config.yaml
n_experts: 80
moe_layers: [0, 1, 2, 3, 4, 5, 6, 7, 8, 9]
balance_loss: 0.000757
balance_bias: true
lr_router: 0.00114
vocab_size: 8192
optimizer: "soap_variant"
learning_rate: 0.00468
Below are experts of layer 3 (counted from 0) of a mixture-of-experts language model. Rows are named router (the router's row for the expert), gate (a neuron's input weights, with its number), up (a neuron's input weights, with its number), down (a neuron's output weights, with its number) and show model dimensions 0-95. Each number is 128 + 32 x the weight over its row's rms, rounded and kept within 0 to 255.
After each expert's rows: "comes after" lists some tokens at least twice as common just before its tokens as in all text. This comes from a sample of Wikipedia text that the model never trained on. Tokens count by the router's weight.

# expert 67
router [137 108 147 111 123  96 163 155 136 171 135 181 131 108 190 122 183 116 173 143 104 126  60 124  99 168 129 133  83 134 162 128 135 113 113 198 129 116 117 173 158 145 146 103 153 129 148 108 138  88  87 147 162 153 144 154 140  77 135 120 145  87 115  68  75 134 139 110 136 116 133  95 156  76 141 111  91 142 126 127 135 123 116 119 103 105  80  45 139 196 116 214 175  55 154 162]
gate1 [163 121  97 184 153 129 172 169 131 165 152 180  84 114 183  85 152 127 147 140 136 196 170 130  58 122  81 135  94  87  80 154 151 144 121 141 151 152 116  77 145 134 115 119 116 143 168 121 113 117 125  77 125 143 156  60  88 145  99 144 104 103 179 102 147  99 102 151  96 195 136 139 181  62 163 151 110 109 102 119 111 137 139 176 118 130  79  73 104 148 165 153 135 153 140 178]
up1 [104  91 110 125 111 131 104  93 116  88 107  13 116  88  86 140 127 141 138  87 137  45 153 156 153 108 203  84 178 141 156  86 122 100 151  88 111 127 151 150  79 113 109 159 145 148  65 140 117 141 129 162 128  94 112 167 148  51 143 100 148 143 112 146  99 128 147 127 146  94 164 121  96 122 121 155 135 101  95 120 128 137 175 103 114 119 146 179 109  64 133 139  93 135  70  90]
down1 [139 113 144 131 121 125 134 118 113 136 142  97 162 133 116 109 137  95 148 134 124 133 167 143 101 129 191 126  90 119 109  98 124 131 104 109 163  84 116 161 154 174 137 152 220 176 150 175  42 150 108  70 138 176 192  96 117 131 105  42 121 177  96 140 150 130  76 114 169 118 123 154 161 101 118 106  81 146  85 111 140 191  99  95 145 116  74  55 123 147 119 146 127  99 163 133]
comes after: "-", "|", "–", " •", " Total", " Preceded"

# expert 48
router [117 190 166 120  77  95 149 186  98 178 140 150 171  82 189 166 132 117 125 148  83  96 145 181  85 138  46 117 124 138 160  93 106 145 110 137 176 127 151 146 177 103 144 142 105 111 139 124 115  37 128 110 116 149 110 117 194 146 119 118 141 118 136  64 111 142 146 142 179  84 113 136 149 153 152 136 129 133 123 153 138 130 108 113 142  99 125 109 122 122  83 131 217  97 194 156]
gate0 [132 123 154 119 140 151 135 196  56 161 194 190 175 139 114 148  68 122 118 132 147 152 134 147 145 127 155 139 147 121 120 124 132 125 130 131  98 161 115  94 218 135 130 146 161  87  58 136 178 140 160 173 117 147  95 194 162  96 147 120 133 156 142 142 118 173  51 143 109 118 100  81 148 111 131 143 146 151 135  97 139 113 123 101 147 162 130 136 131 182  81 144 122 159 169  38]
up0 [106 136 108 149 125 103 135  52 177 104  86  64  57 121 144 102 183 133 133 132 109 128 138 109 151 138 131  82 108 139 134 132 136 141 132 157 151  80 160 137  47 112 100  93  89 160 207 127  92 136 103  82 116 125 145  96  86 168 103 107 156  78  71 116 130  87 179 157 136 120 169 175 126 163 149 128 123 132 128 162 113 161 124 162  86  85 106 158 112  75 172 105 123 120  95 179]
down0 [151 120 154  73  87 124 137 176 114 104 101  96  89 155 137 135 182 124 132 149 141 141 130 173 200 173 140  68  99 106 113 131 129 127 161 153 129 124  98 126 138 155 117 133 156 105 111 129 106  45  84 119  66 104 131 138  88 160 134  91 142 157 138 108 150  96 190 149 177 147 179 144 158  89 100 169 141 145 155 144  99 207 117  92 195  68 103  70 144 131 176 132 149 109 137 114]
comes after: ",", " the", " in", " New", " United", " of"

# expert 61
router [115 155 131 129 124 118 127 164 133 179 112 146 194  37 141 149 141  75 205 129  92  90  77 124 120 172  85 129 100 111 116 120 158 136 106 151 166 137 110 127 207 106 195 120 113 127 161 138  90 104 117 169 134 159 171 134 163 115 182  93 156 104 160 108 131 188 134 131 109 103 165 111 131 109 160 148 111 128 126 142 136 137 134 136  98 121  96  98 149 165 125 153 148  79 237 136]
gate1 [124 128 141 162 192  73 127 118 133 138 134 149 101 167 117 215 162  89 157  94 120 121 154  75 178 109 138  52 129 128 139 152 158 181  89  72 127 162  98 133 152 151 100 132 174  55 105 129 144 137 175 120 170 102 139 137 123  82 115 169 122 150 122  66 138 156  84 170 136 143 159 132 111 153 153 145 102 123 126 141 177 165 113  68 100 130 183 132 116 135 141  54 143  93 120 101]
up1 [ 96 187  70 155 186  64 145  74  99 157  96 188 159 180 106 190 174 116 149 115 126 108 115 127 159  75 114  83 115 127  91 142 154 164 154  84 141 115 151 167 107 138 159 117 160  89 154 117 167 132 122 184 122 104 185 129 137 109 120 143 114 161 149 120 110  82 152 151  72 133 142 146 108 196 146 165 135  98  73 117 168 155 147  66 122  98 128 153 167  94 135 134 137 107 116  94]
down1 [ 76 145 190 154 148 170 165 111 154 104 131 176 133 164  84  89 152 177  60 121 126 118 136 158 128 177 115 115 115  54 122 105 107 175 100 173  99 101 191  79  85 138 105 123 171  81 111 154 133 103 121 112  88 155 132 140  68 111 140 100  88 127 124 118 142  63 162 115 169 116 104 112 126  77 178 113 111  59 141 109  88 112 104 102 161 165 133 128 108  95 166 129 117  80 122 133]
comes after: " |", ";", ":", " (", "|", "S"

# expert 56
router [ 74 181 167 125 143 116 142 175 112 227 169 153 187 110 154 122 200 127 163 127  75 130 102 136  75 123 124 125 140  84 155 101 101 157  77 138 174 150 134 136 162  94 142 122 119  67  92 123 124 108  99 147 101 138 143 125 181 135 137 112 128 101 194 103  87 188 149 147 146  72 121  65 150  81 184  78 110 153 112 134 126 141 122 115 132 102 121 124 151 137 123 128 163  87 159 124]
gate0 [134 134 129 175 138 148 102 110 173  77 122 103  86  65 122  64 124 143 133  67 116 135 196 133 105 140  76  96 161 114 158 143 114 132 164 123 126  76  93  91  94 110 154 109 167  90 135 156 172 153 108 159 170  70 178 161 116 170 125 108 133  58 113 131  86 163 114 163 106 110 103 140 125 174  98 198 110 109 128 159 121 110 116 119 115  72 122 167 163 127 121 109  67 194 126 136]
up0 [162 135 163 163 139 145 102 124 181 109 115 108  95  93 127  77 125 151 149  57 127 129 199 107 125 172  82  99 162 121 135 145 119 123 152 131 140  84 102  91  95 116 151 103 175  99 113 152 180 152 111 159 154  84 164 143  94 184 123 130 132  44  98 126  98 162 106 152 160 104  75 141 131 170 103 183 110  96 132 156  71 100 101 107 115  83 128 162 169 133  93 119  62 183 128 155]
down0 [ 73 130 109 133 126 119 106 159 138 155 119 101 133 164 149 101 172 198 109 148 133 160  89 100 120  91 113  53 116 143  62 183 127 106 130 115 143 174 144 108 149 190 108  45 110 154 170 121 143 128 155 151 127 168 136  53 133 104 138 184 130 107 119  88 134 152 154 115 150  99 159 100 104  97 137 137 162  63  84  72 120 191 157 144 119 111 163 128 110  94 116 163 154 156 122  78]
comes after: " the", " a", " The", " his", "al", " National"

# expert 68
router [ 98 113  97  97 103 128 138 133 130 140 138 142 131 110 162 147 142  74 175 141  85  79 125 127 110 184 119  97  60 126 130 118 131 140 110 195 156 199 168 175 115  62 161  83 136 123 136 140  83 136  89  89 122 127 139 161 127 128 181 117 137  91 149 108 118 129 188 101 130 133 143 111 128 124 221 131 112 158 105 148 164 171 131 137 133  94  67 115 140 143 101 140 137 102 153 239]
gate0 [128  79 115 160  68 152 118 120 166 165 147 155  93 141 131 126 155 120  87  90  80 158 140 143 169  81 123 119 120 115 105  63 224 150  70 229 121 162 124 117 137  68 117 101 145 120 125 138  90 134 112 129 132 108 171 145 141 116 133 112  85 145  75 130  95 106 134 133 100 123 117 116 156 207 162 105 123 104 100 145 131 140 191 171 176 103 139 144 132 126 100 151 138 107  85 185]
up0 [125 176 142  85 189 105 134 146  77 100 105 108 152 110 117 132  99 141 166 152 166 101 124 121  89 176 125 133 145 141 150 192  25 102 187  36 136  88 141 125 115 187 145 154 103 145 137 115 153 113 143 131 126 140  97 113 113 141 112 149 175 114 181 137 154 144 132 137 158 140 132 133 109  57  94 152 129 152 169 105 117 116  63  76  89 167 116 119 131 145 146 110 119 156 180  74]
down0 [132 119  74 128 145 105 156  89 139 118 115  98 146 138 148 152  94 131 133 122 114 138 144 158 117 121 167 103 129 121 187 144 139 136 115 103 177  71 156 149 156 140 142  83  67 144  94 115  67 171  55 194 128 148 119  96 125 118 121 150 165 145 104 100 113 171 113 146 129  66 161 114 132  20 145  88 111 124  86 131 144  81  96  82  82 117 121 203  96 129  82 164 162 148 158 136]
comes after: " (", " \"", "\n\n", "-", "\n", "/"

# expert 74
router [114 169 130 117 126 114 137 173 143 150 116 139 158  85 145 168 112  65 187 175  97  93 165 135  87 139  97 117  93 158 130 113 142 135 104 138 167 146 124 179 156  71 133 131 176 102 109 149  85 126 117 120 131 150 181 132 150  50 145 119 126 105 118  57 122 168 121 136 156 130 155 121 132 121 200 128 134 170  87 170 162 180 121 125 118 120  86  71 122 158 115 168 143  41 193 154]
gate0 [140 112 163  96 160 129 142 190 130  53 112 149 153 132 129  87 122  89 107  77 103 115 136 122 125 173 118 119 136 100 119 107 113 191  69 135 134 142  95 192 178 144 110 158 192 110 141 128  98 125 116 125 153 147 117 150 103 124 143 152 134 140  47 138 108 154 133 119 136 135 110 156  70 101  74 112 153 161 160 185 102 149 145 127 135 135 123  85  63 131  78 206 118  50 134 175]
up0 [123 120 163  99 161 128 153 184 134  57 110 131 151 124 126  85 123  86 112  75 110 108 132 117 119 183 108 132 137 116 135 104 110 190  70 126 129 156  95 193 188 143 116 159 186 115 136 144 124 126 119 118 157 148 123 152 115 121 135 162 127 140  52 138  98 149 160 119 122 134 103 137  53 121  79 103 162 157 176 182 104 159 150 124 128 132 133 106  68 128  84 209 111  46 130 159]
down0 [106 147  99 130 109  66 142 133 144  98 134 119 120 104 150 107  81  85 130 118 107  99 123  91 125  58 115 154 123 111  96 156  71 169 166 105 126 127 148 154 141 115 163 161 161 186 117 201 170 135  79 196 183  97 132  91  55 112 128 144 125 165  69 114 124 144 112 145 120 122  95 128 166 164 127 132 134 151 139 203 179 169 163  82 109  84 123 171 144 135 134 106 175 102 130 178]
comes after: " (", "\n\n", "-", " \"", "″", "="

# expert 30
router [122 154 142 121 134 125 127 150 108 193 125 150 174  74 167 155 156  89 172 170  78  54 116 144 113 147  70  98 112 146 143 121 154 130  88 142 147 167 147 182 148  78 164 128 151 128 130 145  85 113 132 142 109 139 153 101 208 114 210  89 129  98 113 106 129 160 124 118 124  87 161 128 159 146 226 129 101 131 106 155 176 149 121 120 121 100  78  96 134 161 141 158 142  89 185 129]
gate0 [154 137 188 111 134 109  81  91 150 172 123 165 149 115 143 117 143 134 166 134 102  94 127 114 154  63 128 180  65 139 124 142 143  89 116 114  60 100  70 102 161  73  81 132 118 146 120 133 133 117 179 113 178 161 177 117 146 120 161 108 121  90  73 119  73 123 124 147 118 138  89 113 120 229 180  98  64 141 174 136 114 143 103 125 108 107 169 129 104  94 140 150 146 180 123 107]
up0 [137 136 181 125 128 159 129  96 161 106 144  74 139 137 132 150 134 118  91 156 117  99 110 147 154  99  70  96 128 151 111 162 119  82 134 152 118 122 136  76 157 158  73 108 143  71 162 170 113 187 192 107 205  91 154 176 172  94 122 103 108 130 141 125  70 141 148 109 125  97  70 121 135 182 121 111 129 185  97 152 126 119 141 115 107 134 172  59 115 107 124 145 165 193  71  85]
down0 [139 134 155 133 171 144 140 169  97 107 194  72 141 146 118  82 107 126 135 158 157  79 182  69  80 103 148  98 132 184 138 111 175 118 137 127  45  80 131 141 139 142 122 128 194  93  96 172 172 142 191 143 133 160  74 117  62  94 126 121  85 161 115 135 138  90 130  81 158 124 103 141 138 139 107 158 165 137  99 144  89 130 160 131 149 146 106 119 136 140 142  46  91 114  98 134]
comes after: "-", " (", " \"", "\n\n", "S", " K"

# expert 53
router [106 183 143 109 115 123 145 193 100 193 135 166 153  93 139 149 186 136 136 153 119 128 104 120  84 142  86 133  89 105 135 129  89 127 100 145 140 139 162 176 196  96 145 117 113  68  73  94 132  61 106 143 123 150 135 117 140  45 133 155 144  99 177 110 105 169 169 138 142  71 154  79 121 129 205  92 133 167 125 150 152 125 122 105 172  58 131 157 149 141 127 143 165 114 156 122]
gate0 [115  98 137 190 151 116 170 133  73 103  62 117 135 137 161 107 153 131  95 135 106 130 133 124 121 137 187 103  78 158 134  72 100 192  97 127 153 128 160 113 178  90 152 122 126 215  78 112 135 211 185 180  92 157  90 113 110 137 132 146 135 126 129 170 144 123 118 131 138 125 175 177 120 167 125 110 143 129 165  83 110  95 148 126 180 101 116  81 119  82 135 156 185 123 154 157]
up0 [113 110 150 182 144 112 164 167  86 117  68 143 144 142 168 121 174 133  99 145 124 110 135 119  93 133 171 111 111 142 141  76 113 171  93 115 139 129 156  95 179  91 172 113 127 189  26 105 107 204 175 205  75 173 110 141  97 168 123 152 127 115 157 184 106 126 106 130 144 126 140 165 122 139  96 117 153 125 162  96 111  96 133 124 168 113 105  76 152  83 129 145 171 114 158 147]
down0 [123 173  66 119 198 105  99 165 135 194 148 112 136 152 107 143  92  94  89 148 160 133 130 110 142 174 138 176 135 148 150 111 208 104  95 176 120 104 101 177 119 145 134 197 155 139  47 174 100 148 102 101 148 128 135 145  77 135 101 141 127 207 161 107 175 130 155  83 165 101 114 168 151 106 105 147 161 193 147 104 123 117 170 107 138 149 134 118 131 136 143 102 131 110 100 160]
comes after: " the", " The", " a", "The", " his", " this"